{"num_hidden_layers": 19, "hidden_size": 224, "n_experts": 64, "experts_per_token": 4, "d_expert": 64, "d_shared_expert": 0, "hidden_act": "swiglu", "moe_layers": [0, 1, 2, 3, 4, 5, 6, 7, 8, 9, 10, 11, 12, 13, 14, 15, 16, 17, 18], "router_score": "softmax", "normalize_top_k": false, "routed_scale": 5.72, "balance_loss": 0.0119, "balance_bias": false, "router_z_loss": 0.0001, "n_groups": 4, "groups_per_token": 3, "init_std_router": 0.0189, "lr_router": 0.000275, "vocab_size": 10937, "norm": "rmsnorm", "norm_eps": 1e-05, "tie_word_embeddings": "early", "optimizer": "laprop", "learning_rate": 0.00156, "beta1": 0.95, "beta2": 0.98, "max_grad_norm": 1.0, "batch_tokens": [32768, 65536, 98304], "max_seq_len": 512, "train_tokens": 509900000, "max_steps": 8303, "dataset": "wikipedia_en"}
Below are experts of layer 4 (counted from 0) of a mixture-of-experts language model. Rows are named router (the router's row for the expert), gate (a neuron's input weights, with its number), up (a neuron's input weights, with its number) and show model dimensions 0-223. Each number is 128 + 32 x the weight over its row's rms, rounded and kept within 0 to 255.
Before each expert's rows: a language model's description of what the expert responds to. This comes from a sample of Wikipedia text that the model never trained on.

# expert 36
What it handles: South Asian politics
router [154  60 131  76  94  72 123 119 168 135 109 142  98  75 100  71 124 113 146 148 137  99 169 166 107 110 135 132 174 101  59 123 133  85 136 155 117  84 112 101 148 121 115 150 150  83 125 126 121 115 128 131 181 119 134 145 142 132 171  90 163 157  95 117 104 103 186 166 171 135 133 141 145 129 161 130 202 120 118 151 133 164 105 143 154 181  99  89  68 151 176 102 172 115 132  67 149 127 149  90 137 122 136 212  99  98  93  97 189 147 152 140 146 112  92 105 128 171 151 115 109 119  99 183 152 157  99 134 189 180 173 177 167 134  85 130  60 168  97 121  64 132  61 182 170 145 117  94  89 152 168 137 116  88 175 146 127 120 134 194 107  75 112 110 149  98  72 103 115 154 153 168 108 148 178 185  86 101 108 125 135  99 168 103 117 111 101 103 122 138 112 145 113 177 184 137 103 122 177 148 122 160 134 140 136 109 100 182  83 152 146 153 123  75 123 122 125 150  53 163 169 101 106 144]
gate0 [ 83 141 220 101  81 161 140 118 116 170 109 120 104 105 122 136 140 124 113 104 155 152  83 143 103  72 148 151 116 117 123 120 139 105 177 178 154 138 123 137 115  96 109 155 132 154 150 156 102 120 122 170 155 125 152  60 177 147 173  78 125 118 154 134 121  21 101 122 105 150 173 158 153 115 153 105 172 160 121 158 107 207 177 167  76 191 191  94 116 144 104 163 178 158 117 114 139 119 154 137 122 172 194 164 154  67 117 160 101 191 115 126  77  89  82 125 124 106 100 113 167 134 129 154 145 162  86 106 188 172  83 137 143 151 159 176 101  93 147 109  44 178 130  81 165 160  82 108 136 104 178  88 110 143 149 147 126 118 121 138 120 130 185 124 129 157 111 109 155 122 155 117 157  84 127 149 147 149 125 102 136 121 114  92 158  98  57  76 157  94  88  89  90 128 131 133 158 110 101  96 182 118 154 105 169 175  78 110 162 196 123 136 127 102 147 131 141 108 133  94 103 157 129 122]
up0 [ 85 139 172 122 115  84 190 208 117 137 107  91 105 159 140  79  90 161 115 138 111 171 117  72  77 134 122 127 141 141 175 104 167 120 109 161 129 140 156 200 167  91 168 149  74 134 121 155  95 111  91 126 112 114 192 115 186  92 122 122  95  94  99  91 150 134 144  81 126 124 115 193  97 128 175 162  65 138 143 154 167 134 112 143 113 152 176 110 131 125 129 165 223 182  91 182 160 119 155 109 110 177 200 141 171 126 152 109  81 206 152 151  90 126 149 145 115 152 122 114 115 121 181 135 114 116 137 150 151 185  90 127 181  93  99 222 100 160 152 132  95 119 122 103 121 190 160 191  94 119  97 102 217 108  99 145 114 107 149  91 124 119 118 137 114 171 123 151 174 139 149 120 118  77 120 144 193 147 149 118 116 122  98  99 155 132  80  82 150 110 124 136  70 104 117 136 115 122 123 127 141 130 172 101 160 138 134 157 184 154 111 104 111  79 101 101 124  98 115 136 104 149 152 149]

# expert 27
What it handles: Table codes and abbreviations
router [134  58 108  72  92  97 116 117 167 151 151 112  79  98 115  61 110  49 128 104 185 109 151 118 131 140 138  48 133 147  85 135 167  51 128 161 149  61 101 121 141 127 115 197 146 109 117 142 144  83 103  96 148  74 119 190 115 120 140  89 139 165 106 111 110  87 186 164 196 142 109  84 152 127 154 135 190 147 155 173 147 176  78 104 157 109 147 115 132 159 139 121 159 103 148  72 164 143 139 102 114 137 168 153 130 107 134 150 133 197 205 136 160 133 123 127 134 144 143  73 107  86 108 191 150 130 118 141 186 137 147 172 141 129  58 112  78 131 143 116 110 167  80 126 166 152  73 126 146 138  89 119 138 100 143 124 145 164 126 180 155 108 103 123 110 106 124  80 147 152 128 130 111 104 209 179 125 120 161 110 170 107 138 116 148  61 108 129 148 147 114 188 167 152 158 133 118 130 215 170 117 155 123 106 109  94 103 159 137 133 147 128 127 109 149 176 149 175  79 132 151 111 143 138]
gate0 [148 107 162  60 156  99  83 118 168 128  93 182 162  96  64 135 120  81 120 157  97 139 132 138 160 134 120  94  77 174  76 151 121 103  93 186 144 129 154 134 127  61 146 147 130 120 123 143 108 118 138  88 139  77  58  89 126  97 159 130 124 155  96 204 107 122 101 198 178 118 107  92 143 106 133 137 191 192 122 154 114  99 106  75 141 138  95 140 181  85 118 108 126  94 136  94 148 119  64  67 109 162 151 154 195 108  96 141 112 124 144  78 162 154 195 144 140  73 162  93 144  73 176 114 130 108 112 147 125 175 151 101 136 180 168  89 130 171  91  80  79 118 145 172 127 101 120 127 143 181 138  85 159  89 117 109  76  70  78 155 177 140 156 119 118  75  92 120 139 111 153 149 148 114 109 128 124 111 125 129 120 109 158 131 105 120 125 153 157 105 155  84 180 173 129 165 107 124  80 130 138 173 132 111 148 116 108  79 129  60 127 140 127 149  88 157  81 142 126 133 158 196 175 144]
up0 [142 168 110  73 117  93 130 137 219 128 115 104 144 116 123 122 111  77  89 127 127 162  86 117 122 181 171 137 103 150 123 147 135 117 133 126 125 101 177 161 152  48  90 139 151 123 127 133 122 167 113  93 134 104  88 122 153 116 165 133  99 149  92 167  87 108 104 155 121 134 132 127  90 132 115 170 194 147 109 149 104 117  83  90 139 148 113 116 182 123 154  83 112  23 157 103 165 122 122  68 133 142 198 138 231  87 145 141  97 110 151  71 147 171 174 118 161  48 202 132 160 106 129  99 152  96  69 132 147 168 164 189 151 187 135  86 136 138 139 114 126 140 172 159 134 129 127 113 114 141  74  93 130  80 124 163 109 106  80 149 128 148  99 136 110  98 130 163 129 116 106 132 130  91  85 113  83 114 138 130 103 141 144 125 145 170 131 161 185  89 176 103 138 163 132  90 154 118  98 145 101 121 111  97 156 128 139  68  91  72  76 154 206 150 102 149  64 127 179 121 151 110 153 128]

# expert 59
What it handles: Percent signs and statistics
router [118  88 129  75  49 113 108 104 149  78 127 132 129  59 119  92 103  83 130 105 177 119 178 164 120 131 110  69 181 147  75 134 158  66 153 195 129  63  75 103 124 151  90 160 114  88  75 146 132 102  87  97 130  94 112 133 132 123 150  88 181 144 103 107 122 108 170 178 146 112 119 125 182 153 107 151 143 144 155 155 160 162  79 115 159 102 125 109  83 146 132 166 148 117 121  59 139 148 158  73 139 131 103 172 122 139 160 103 104 145 188 113 140 117 101 120  96 151 148  88  84  87  88 156 147 162 111 131 182 150 146 110 146 144  92 143  70 148 109 162  90 115  66 149 109 163  75 100  75 126 137 169 153 103 136 141 157 154 157 180 139  88  96 141 153  92  69 107 117 187 149 171  97 139 203 167 165  57 174 106 145 105 161 145 122  95 124  65 131 117 110 160 134 133 125 123 109 168 165 187 136 135 112 141 118 114 100 166  69 139 153 140 117  69 160 121 153 146 108 183 145 110 115 119]
gate0 [123  68  98 139  99 129 165 134 154 100 136 142  90 145  90  93  82 112  76 151 132  96 147 159  84 111 140 133 178 141  66 146 165 162 138  90 149 162 107 117 102 150  93 158 125 142  79 131 140 155 150 120 136 143 112 183 107 166 122 129 146 130  80  90 106  96 130 112 131 123  81 139 154 135  98 174  72  86  89 160 119  76 128  53 104 127 116  34 172 167  80 118 145  98 161 132 113 163 109 120 134 153 112  77 125 154 139 125 116 107 197 187 101  94 164 125 187 133 155  98 119 163 143 153 130 136  72  92 143 208 128 117 187 117 127 155 118 133  64 135 142 114 116 163 143 121 167 123 119 155 129 158  88 104 155 164 109 122 119 117 204 102  65 132 138 162  72 113  59 145 107 167 109 159 108 134 131 113 122  90 144 112 161 139 188 174 126  83 124 110  91 138 107 136 121  98  76 219 185 158 141  88 133 166 112  93 190 149  78 106 127 147 107  90 100 110  52  85 121 166 133 155 106 120]
up0 [106 150 148  97 173 105  92 102 145 152 103  93 146 110 132 151 140 140 188 128 138 157 117 138 144 135 125 113  77  97 154  85 109  61 113 120 114  83 163 103 150 102 156 114 150  98 200 144 116  78  94 122  88 112 153  84 161 108 167 115 153 157 154 171 153 146 106 127 158 152 167 111 101  97 185  70 171 185 179 127 107 157 120 147 159 131 115 183 121 103 165 112 139 126 119 111 142  72 125 139 107 100 167 151 159 110 107 136 175 135  68  60 165 161  72 179  89 146 141 122 127  99 138  95 140 136 215 146 123  63 153 146  78 112 122  70 126 156 184 104  93 168 113 126 116 157 108 148 127 111 128  72 150 132 128  84 132 142 100 164  79 119 154 120 160 108 154 157 186 137 127  93 135  91 159 105 135 136 142 165 112 141 103 117  54  58 129 169 149 134 155 105 157 173 142 161 174  54  95 130 100 175 112  79 152 130  69 116 184 115 130 135 173 167 133 113 202 185 145  81 164  75 139 109]

# expert 23
What it handles: Name suffixes and streets
router [154  26 141  68  87  79  92 127 132  87 135 165 141 114 134  86  96  94 150 137 140  89 188 183 107 126 124  93 169 152 101 127 157  81 134 128 143 114  95 130 108 121 118 181 131  59  75 163 106 135  89 106 164  53 145 136 125 130 149 128 152 118  93  85 117 109 174 182 203  88  96 124 169 124 128  89 130 105 159 116 151 187 103  95  84 131 139 111 120 120 131 100 117 165 166  81 115 113 166  72 120 134 145 153 107  90  76 118 165 152 169 124 100 145  91 122 115 128 141  70 118  78 115 201 147 170 166 105 172 146 141 145 146  81  86 150  60 162 105 123  89 118  54 147 140 160 106 101  78 142 155 153 140  92 171 121 106 186 111 137 139  67 115  63 118  78  87 124 147 172 151 130 124 119 147 173 137  56 156  88 143 117 131 147  87 110 107  95 157 179 135 182 138 119 151 154  89 155 165 178 102 178 120 137 149 126 112 150 135 116 148 158 137  86 139 137 145 162 131 142 180 113 144 121]
gate0 [185 105 140 188  92 169 113 170 171 179  95 143 104 177 126  97 139 114 149 183  83  97 185 193 108 183 132 160 144  91 119 183 107 130  52  98 127 130  94 112  88 143 126 121 181 135  75 136 128 142 129 103 114 111 139 100  99  89 122 118 129  76 168 189 133 172 148 126 208  89 146 125 157 120 142 120  88  81 129 130 160 142 107  54 103 134 125 122 124 101 199 194 102 193 111 126 131 114 155 137 112  94 105 146 136 148  74  96 125 170  95 113 118 180 187  81 111 137 108 102 150 100 167 141 105 159 108 120 110 142 156  77 164 122 126  92 139 138  97 162 129 139 123 160 142 180 159 167  97 112 124  83  67 147 135  98 139 156 132 138 181 152  88  99 148 154  77 133 131 157 188 157 140 104 133  56 139 159  89 136 124 159 118 150 106 101 110 105  92 141 134 170 132  89 119 137  59 176 105 150 152 152 169 126 130 124 137  89 210 104 162 111 134 124 127  66 195 101 120 108 179 141 120 119]
up0 [174 120 147 212  81 173 129 174 159 141 131 148 135 195 118 150 177 139 183 201  93  97 167 191 128 187 136 151 114 118 118 164  82 176  88 107 123 117  69  77  78 117 105 104 133 132  60  87 142 149 155 163 116 129 126 107 112 133 134 109 164  63 167 151 133 166 138 126 173  64 124 133 123 112 161  85  83  96 143  98 113 112 128  52 112 141 116 102 103 118 165 182  99 192 123 139  98 122 133 133 169  88 129 109 155 129 135 111 141 191  98  81 118 201 163  51  98 122 132 102 134 114 146 127  99 171 126 173 128 189 135  98 147 119 166  69 127 181  68 146 113 133 135 161 137 187 164 147  98 139  85 106 115 149 141 118 131 163 102 135 148 108  60  60 143 175  99 134 139 141 186 126 114 112  87  53 132 134 116 148 120 148 126 125 104 141 120 138 140 123 100 120 111 122 136 151 101 193 130 171 103 144 146 116 144 165 155  50 140 122 135 144 121 142 114  72 151 124 133 130 181 134 148 124]

# expert 6
What it handles: Compass directions, years
router [153  55 133 110 108 112 145  93 168 116 121 151 134  97 125 115  99 105 116 152 155  63 173 188 136 144 155  98 150 113  74 126 163  83 124 181 143  95 134  95 152 100 122 188 130  76 111 154  92 114  79 127 171  86 143 145 164 150 128  50 158 155 135 147 101 109 155 163 200 148 146 102 175 146 110 114 158 144 126 141 163 162  92 125 159 102 148  78 119 177 128 143 161 130 114  58 127 109 128  90 177 126 139 161 102 136 111 107 137 131 146 121 154  83  60 143 121 142 164  87  92  85 119 167 141 176 139 143 166 138 178 140 151 108  88 146  84 173 118 103  88 148  50 163 130 145  93  91 122 190 105 126 147 102 176 105 123 148 119 166 120  62  88 103 156 112  95  79 116 190 166 173 114 157 185 136 140  50 149  70 124 130 138 157 116  85  98  67 114 151 134 170 156 169 171 129 111 134 200 191 102 134 144 140 142  75 100 150 109 121 135 152 100  91 158 119 160 149 139 160 173  86 137 108]
gate0 [136 132  89 132 123 104  99  90 107 155 178 129 144 187  56 102 135 121 103  78 135 132 134 142 111 153  90 102 127 100 125  95 132 119 122 165 113 143 154  65 124  88 144 124 117  84 130 147 113 101 111 143 172 112 123 176 143 118 124  85 148 130 166 120 156 154 129 139 138  74 126 104 148 125 164 112 141  93 134 145 170 140 116 123 169 142 124 166 148 187 158 100 119  86 122 224 170 117 145 106 122 133 193 109 156 125 186 108 136 155 132 151 160  68  46 132 148 166 140 137 156 114 124 109 161 130 131 122 145 143 222 144 137 139 132 121 102 132 131 146 101  87 152 144 127  67  77 151 210 120 128 180 230 121 124  97  75 139 117 173 176 120  58  93 125 152 126 138 128 138 115 114 180 213 101 115 110 115 111 135 137 176 105 146 127 169  76 133  93 100  96 111 199 132 156 136 143 130 148 116 143 107 106 108 179 129  73 210 103 169 128  81 213 146 105 175  87 182 107 136 125  99 153 150]
up0 [175 103 174 124 176 162 118 127 124 112 129 149 163 153 155 124  69 159  86 159 129 203 133 153 106 150 137 135 115 177 130 131 144  87 118 115 128 113 148 132 146 140 111 185  98 139 136 154 126 151 162 108  77 173 127 115 181 149 137 146 110 111 137 137 114  79 107 128 130 149  85  92 162 139  85 142 118 159 147 107 117 101 143 119 147 134 126 113 147 139 155 132 129 145 125  86 135 141  97 121  94 111 112 122  73  57  56 185 128 102 153 114 147 108  78 143 145 110  88 129  81 121 126 171 149 156  30 108 107 171  86 106  42 151 129 142 111 135 160 113 124 115 114  95 141 162 142 119 107  84  51  93  92 153 121 128 143 139 137 151  85 154 174 131 139 151 141 121  75 112 158 121  70  92 134 104  98 102 184 136 138 172 126  89  97  98 149 109 138  96 237 117  89 155  84 152 157 151  86 106 122 134 136  27  97 149 114  80 154 109 143  93  75  25 135 132 122 153 172 136 142 230 105 146]

# expert 52
What it handles: Capitals, codes and coordinates
router [142  71  92 122 107 105 124  84 150 130  92 154  98  95 138  91  70  84 147 149 168 103 197 149 123 149 110  42 159 113  91 109 191  93 108 162 167  98  84  85  91 131 127 145 127  75 103 144 128 115  67 101 145  77 146 143 155  91 122 102 181 170  85 137 115 109 156 160 195  91  87 122 170 123 120 131 148 136 145 181 163 160  96 120 154 134 131 118 111 182 153  92 142 109 131 108 136 125 173  70 108  92 126 172  90 141  88  86 151 165 195 126 129  89 120 128  82 130 138 109 120 105 112 167 144 177 123 103 146 147 165 154 143  63  41  94  72 129 121 101  85 129  54 160 113 149  76 102 107 172 141 136 123 106 165 107 143 195 146 149 123  91 105 116 133 102  85 127 131 198 141 155  79 130 183 145 130  58 172  84 163 101 186 132  83 111 117  88 110 138 142 194 139 127 157  96  96 148 160 165 105 159 120  96 130 141 134 134 102 128 171 150 106 109 107 170 119 157 110 162 124 134 121 146]
gate0 [167 126 115  82  93 110 182  99 164  84 179 116 146  61 123 138 153  93 115 108 131 127 111  75 116 135  89 124 118 215 144 143 121 118 122 125 118 155 107  69 113 103 120 122 123 118 127 120 113 141  84 130 115  51 132 183 121 134 135 121 146 163 118 101 125 125 187 121 152  96 127 148 117 173 129 141 127 128 147 155 144 182  77 168  84  78  94 134 141 122 132 182 116  39 162 186 106 175  94  75 125 173 149 136 165  90 153  82 147 124 163  86 138  86  90 111 110  96 140 112  84 137  71 131 121 141 128 178 136 126 161 100 164 155 109 160 118 143 119 140 110 205 121 165 162 181  96 138 119 149 132 173 144  95 122 158 113 127 104 189 104 123  97 100 146 173  89 184 143 114 162 110 112 128  87 151  80 131 149 144 112 138  61 157 152 134 101 133 169  98  44 172 154 141 198 130 119  81 145 134 184  82 122 147 137 131  98  88  96 122 152 133 213 104 133 131 130 101 114 100 146 102 237 119]
up0 [ 91 147 176 156 146 154  61 165  96 124  54 120  92 206 116  85 119 143 130 150  99 166 138 167 124  84 149 127 162  55  97 102 140 120 115 134 131 103 163 172 157 144 132 157 113 117 144 159 125 115 144 145 151 204 123  87 165 183 183 123 149  96 155 109 136 166  57 143 135 151 122  99 148 130 109 104 129 128 136  99 134  67 157  68 129 177 175 143 146 138 111  89 154 212 133  84 113 118 143 158 107  93  87 158 153 166  48 141 142  67  98 160 136 177 109 153 132 118 132 164 195 115 139 145 142 158  90 102 136 139 124 152 139 153 117 123 113  77 110  92 122  60 109 102 141 133 127  86 163 100  93  94 122 150 139 125 137 114 147 103 176 128 153 138 127 123 127  94 106 107 140 114 168 152 184  90 168 105 143 127 137 141 147 103 115 115 153  94 107 129 182 123 139 117  58 171 128 210 131 135  83 146 153 116 131  85 149 189 169 136 170 119  82 152 165 154 109 180 168 160 138 169  38 185]

# expert 48
What it handles: Road route descriptions
router [156  82 131  91  94  64 121 134 175  88  83 110 135 124 103  76 118 110 146 118 136 126 227 164 111  99 152  79 127 144 106 127 154  87 113 162 160  73 100  70 117 128 123 156 139 110 123 141  89 105 106  99 127  87 125 106 108 141 125 119 168 180 118 183 127 103 155 155 169 132 117 126 144 120 153 142 167  99 168 166 137 166  89 107 144 148 124  69 104 171 134 102 129 144 163  76 136 113 150  96 107  69 141 153  98 150 140  73 163 146 139 132 129 114 116 104 123  98 146  85 124 120  87 161 147 153 159  81 160 161 156 178 128  70  75  96 107 213 105 129  99 116  74 163 138 167  65  71  53 184  98 165 117 103 186 108 111 175 137 136 140  73  72 115 108 119  74 115 146 194 119 169 122 125 160 178 146 100 193  88 195 140 161 149 101  84 149  90 128 152 154 127 134 178 152 124 114 144 196 179 129 190 119 105 138 133 146 167 145 141 162 134 132 115 146 137 174 161  98 143 123 131 157 126]
gate0 [142 137 139 112  86  77 159  38  98 126  62 146 130 161 111 144 161 114 170  76 164 147 143 135 188 126  81 149  61 182  56 112 137 143  44 124  99 124 112 149 164 121 122 147 154  79 114 104 117 171  95  61  96  74 137  97 125 142 107 155 133 158 160 154 152  70 123 100 101 157 106 103 122  91 103 103  86  88 168 108 140  95 112 138 125 123 148 197  81  61  82  77 129 112 124 159 115 138 108 114 112  59 169 132 126 130  81 142 110 179 133  98  99 134 154  93 170 113 115  76 102 127 106 155 106 128 101  95 162 123 150 158 114 158 104 174 145 141  79 107 117 120 161 134 133 154  84 134 148 138  62 129 141 129 184  68 212 122 126 111 142 153 127 177  89 157 149 179  87 135 103 155 120 195 134 102 147  63 108 109 113 216 171 156 149  84 119 137 122 152 110 116 134 144 123 128 143 160 162 130 157 119 135 162  96 140 123 141 137 161  67 114 134 120 145 130  88 129 129 166 127 157 195 111]
up0 [ 89 130 136 117 111 105 155  70 118 124 100 119 148 118 108 136 162 125 142  92 176 134 134  82 113  73  55 101  79 179 131 148 122  98  88  77 128 155 156  82 120 122 157 130 155 101 155 131  92 113 134 107  86  96 148 107 147 119  91 144 183 189 177 156 144 130 127 127 113 163 102 108 135 109  91 117 122 164 175 155  92  73  97  93  97  80  74 180 167  93 117 102 111 108 133 171 105  85 116 128 112  51  92  95 133 137 109 137 195  90 131 122  94 114 105 133 120 162 117  81  59  99 110 130 131  83 141 136 170 167 155 136 103 129 161 139 104 165 117 137  84 154 172 112 102  93  75  95 178 101  73 196 110  91 167 115 179 104 130 152 150 138 104 124 133 130 159 135  89 154 119 171 122 163 128 186 118 100 121  57  93 114  82 114 140 129  77 139 201 126 130 126 181 202 105 102 129 132 148 150 154 113 170 154 112 134 100 133  97 170  72 100 187 106 219 117 153 158 128 143 136 182 176  93]

# expert 8
What it handles: Units and infobox separators
router [137  62 134  86  76 102 136 101 143  94 117  99 119 122 123  70 101 103 161 135 118 111 156 186 119 128 124  80 107 123 102 156 190  29 147 170 149 100 147 100 106 127  91 222 138  97 100 164 123  87  75  99  94 114 125 117 129 119 141 124 148 150  99 157 110  66 173 168 158 135 133 137 143 144 118 152 174  88 154 162 175 171 100  99 136 145 167  77  98 159  98 107 125  88 169  52 117 146 144  79 141 137 161 164 105  95 117 124 166 111 157 105 105 137  88 134  96  91 139 117 105  93  84 186 151 159 153  97 145 189 146 132 111 143  98 147  65 202 104 124  63 141 100 164 113 184  75  96 119 151  90 160 121  67 131 138 134 144 126 184 131  72 115 167 135  77 105 122 150 173 152 137 122 144 194 141 154  61 165 124 150 133 157 121 132 108 127 132 136 115 128 139 149 185 106 141 121 125 180 211  96 152 137 102 116 115 131 157  99 131 187 139 147  84 152 144 164 178 114 151 158 149 115 144]
gate0 [134  70 184 129  63 183 103 127 179 143 116 106 106 119 144 133 150 124  81 154  81 133 159 146 140 163  34 127  96 176 130 119 193  78 104 130 107 112 136 129 139 167 148 136 166  94  65 114 151  71 139 142  82 126 107 159 166 123 175 133 178 164 184 106 107 134 131 135 161  88 140  82 116 101 129 148 136  80 112 134 211  81 129  91 111 102 168  95 185  93  81  75 113  97 164  79  90  75 169  98 132  96 140 173 107 103 118 146 131 111 173 119 135 147  87 127  97  87 129 194 111  76 116 159  88 163 155 155  94 147 148 136  91 168 123 105 112 135 143 166  92 135 100 208 121 158  88 103 100 193  88 123 138  89 137 193 124 108 182 119  83 104 162 154  89 132 154 138 133 138 144 148  96 121  97 139 136 119 151 165 144 158 109 174  85 151 153 138 153 131  99 196 139 103 119 174 114  95 102 137 119 137 108 105  99  96 148 127 104 119 195  99 155 149  65  92 146 162 136 148 172 123 124 167]
up0 [155  67 173 184  88 125  95  91 160 134 136 102  90 104 169 148 154 130  73 159  64 156 137 120 165 122  68 145  88 175 113 123 133 105  76 110  98 147 154 152 138 146 178 102 149  86 105 106 152  70 151 157  86 141  93 127 163 120 170 138 153 179 195  82 110 114 114 119 135  79 131 100  94  96 164 125 114  81  97 160 187  70 160  87 122 126 141 101 179  99  82  63  90  99 143 121  52  47 144 119 127  98 161 152 109  87 108 146 128 118 172 117 119 144  90 135  77 114  96 179  82  79 137 125  93 155 179 166  90 120 140 153  94 160 141  94 143 129 152 194  89 145 121 211  99 163  62 159 136 188  88 148 115 120 140 140 147  92 116 110 123 144 160 154  86 167 165 135 142 135 111 129  95 120  79 130 166 122 142 178 139 154  96 182 111 162 150 151 110 105  68 182 124 121 104 165 120 109  91 126 125 129  90 106 117 113 155 106 116 127 158 111 153 154  70 107 134 171 126 132 158 151 123 155]

# expert 3
What it handles: Capital name-initial pieces
router [122  57 160 102  85 125 138 114 183 148 156 130  86 120 128  85 103  65 108 159 124 136 162 196 113 101 152 112 150 131  53 144 151  29 119 170 181 111 124 160 152 133 121 185 152 102  79 138  84 115 111 128 162  68 132 144 162 135 150 101 151 176 121 119 137 117 184 140 193 148 165 111 189 150 112 156 144 126 157 162 169 150 133 139 124 133 126  52  95 151 166 158 138 118 139 115  99 150 137  64 159 118 125 174 129 105 112 128 107 141 184 152 100  92 126 169  39 157 188  57 116 139  96 184 166 169 109  97 165 110 128 131 142 167  72 157  50 164 127 131 112 153  58 149 165 146  98 105  86 134 159 126 153 108 180 139 114 151 111 169 108  93 120 141 131  89 120 113 123 168 140 160 130 136 151 157 132  86 124  72 156 144 176 110 135  92 111 113 136 159 131 152 141  95 147 145 105 122 185 164  98 152 132  80  89  89 117 151  89 116 171 152 132  71 134  89 150 141 126 167 172  90 129 119]
gate0 [ 76 114 101 168  68 173 130 149 148 112  95  81 111 132 138  97 141  79 161  74 137  96 116 126  78 145 127 152 132 105 149  82  95 144 137  77 155 158  67 135 117 156  89  90 128 137  90 121 178 118 122 147 148 141 110 116 197  95 187  93 112 127 113 124 146 136 158 206 146 115  97 119 132 130 101 111 145 121  81 151 111 134 107 119 111 186 154 122 112 203 101 131 185 144 120  84 116 122 160 179 129 134 166 121 114 124 125  85 152 130 108 148 111 125 131 106 170 152 136 112  41 164 187  90 170 133 183 189 133 121 170 213 157 103 132  99  66 106  96 176 125 133 104 136 138 110 118 112 103 104 133 195 132 113 132 143  66  86  98 112 176 121 145 156 150  55 127 107 175 151 107 131 170  88 133 148  80 141 124 113 127 124 133  78 137 152 103 112 127 110 114  63 190 128 149 158 119  99 121 159 160  85 152 126 147  66 195 140  98 148 155 156 146  48 165 143  85 132 129 122 145  60 112 194]
up0 [187 144 121 121 143  99 134 160 133  89 151  99 138 108 156  99 131 155 134 113 142  93 127 116  91 168 106 106 187 104 164 164 191 165 218 123  89 111 131  63 177  57 152  81  52  88 158 100 112 117 115 128 103 121 137 118  64 138 113 110 155 151  92  91  50 161 161  62 137 130 184 152 118 127 120 152 144 120 129 135 113 141 150 182 113 103 115 142 167  53 118  93 143 137 113 133 161 142 131 144 161 155 103 138 159 133 125 184 165 132 136 145 178 149  91 139 189 109 115 145 185  91  91 155 122 125 127 149 139 136 108 133  97 100 170 118 167 115  85  55 112 136 157 175 133  90 127 136  96 176 106 118 111 108 120 108  93 174 111 144 170 114  98 122 159 165  98 171  67 106 100 136 110 150 149 107 132 119 107 181  88  78 139 161  82 101 125 137 149 133 103 164  86 160  66  79 120 176 118 110  86 121 138 120 103 198  54  87 141  97 132 135  76 182 118 196 173 119 122 144 130 170  96 128]

# expert 28
What it handles: Numbers, countries, function words
router [129  82 126  85  89  75 118 105 167 126 137 110 105 110 125  71  72  88 139 150 133 102 174 193 102 123 158  77 150 119 103 153 177  87 148 177 156  70 107  81 124 111 108 162 149  99  84 159 101  97  94  90 141  92 105 157 144 112 164  94 173 141  78 153 122 104 173 177 164 125 138 118 162 126 153 126 151 126 159 140 163 170  89 111 161 129 112 105  98 163 142 135 158 123 135  74 139 138 149  98 144 132 138 166 108 123 105 106 168 160 161 104 156 110 107 144  65 148 149  71 109  80 102 162 139 197 116 102 186 178 171 135 166  99  88 146  78 159 101 129  71 151  82 149 124 152  94  94  93 180 133 133 114  85 162 110 131 161 131 168 113  69 107 109 119  72  89 112 117 190 167 168  81 142 166 157 149  61 150 103 157 125 173 139  96  98  92  82 155 145 109 177 173 152 160 123 109 128 197 176 120 164 136 109 126 100 107 173 105 125 159 149 144 104 171 102 161 178  97 161 183  73 122 134]
gate0 [156 109 145 109 142 143 146  93 131 142 112 126 139 121 117  62 109 135 145 141 108  67 167 154 142 132  91 117 141 137  75 100 159 116 137 206  46 103 109 124 139 104 112 155 118 132 118 129 115 133  89 103 132 117 158 136 160 151 128 123 144 172 136 122 153 109 147 164 155  88 143  89 157 124 113 134 146 126 132 119 166 136 126  71 189 112 100 102  81  87 116 149 215 157  95  83 181 142 178  86 199 119 132 161 150 130 128 170  83 133 146 128  99 175 140 130 152 171 156 105 136 119 104 149 107 185  91 124 104 158 113 111 120 170 111 173 112 171 140  93  79 118  61 135 151  78  78 147  77 163 170 100  98 129 105 111 104 133 126 151 104  83 115 103 162 131 120  96 122 136 226 221 142 169 167  96  46  95 179 151 148 125 176 113 112 111  60 101 168 117 113 147 119 151  87 135 129 181 166 140 111 136 156 151 137 175 167 161 150 136 129 171 123  46 174 158 154 186 108 156 165  70 114 120]
up0 [115 105 134 110  97  92 135 124  92 167 128 140 111  89 130 204 125 157 163 107 149 196 104 102  53 108 119 136 133 135 165 127 124 116 170 106 175 131 146 136 150 191 132 110 109 125 134 168 118 119 136 143 112 107 124 137 150 119 152 164  83 107 148 103  39 153 134 148 124 178 152 128 139 124 139 125  83 139 139 127 151 163 163 184  95 170 163 115 156 146 152 167 152 140 123 116 143 141 126 146  65 129  94  92 104  77  92 119 114 118 141 120 218  80  89 138 117 144  98 186 151 133 138 157 122 155 152  95 145 152  98 114 108 171 170 142 151 102 135 229 104 135 122 137  94 158 168 135 171 109 160 145  75 124 209 132 119 155 188 147 163 141 160 148  47  95 129 128  97  90  79  82 100  83 125 145 164 166  94 118  93  92 115 121  97 121 165 143 156  93 167 148  96  89 159 145  59  81 109 142 165 121 161  70 120  41 151 179 129 154 151  67 148 177  94 102 148  88 130 141 131 179  96 164]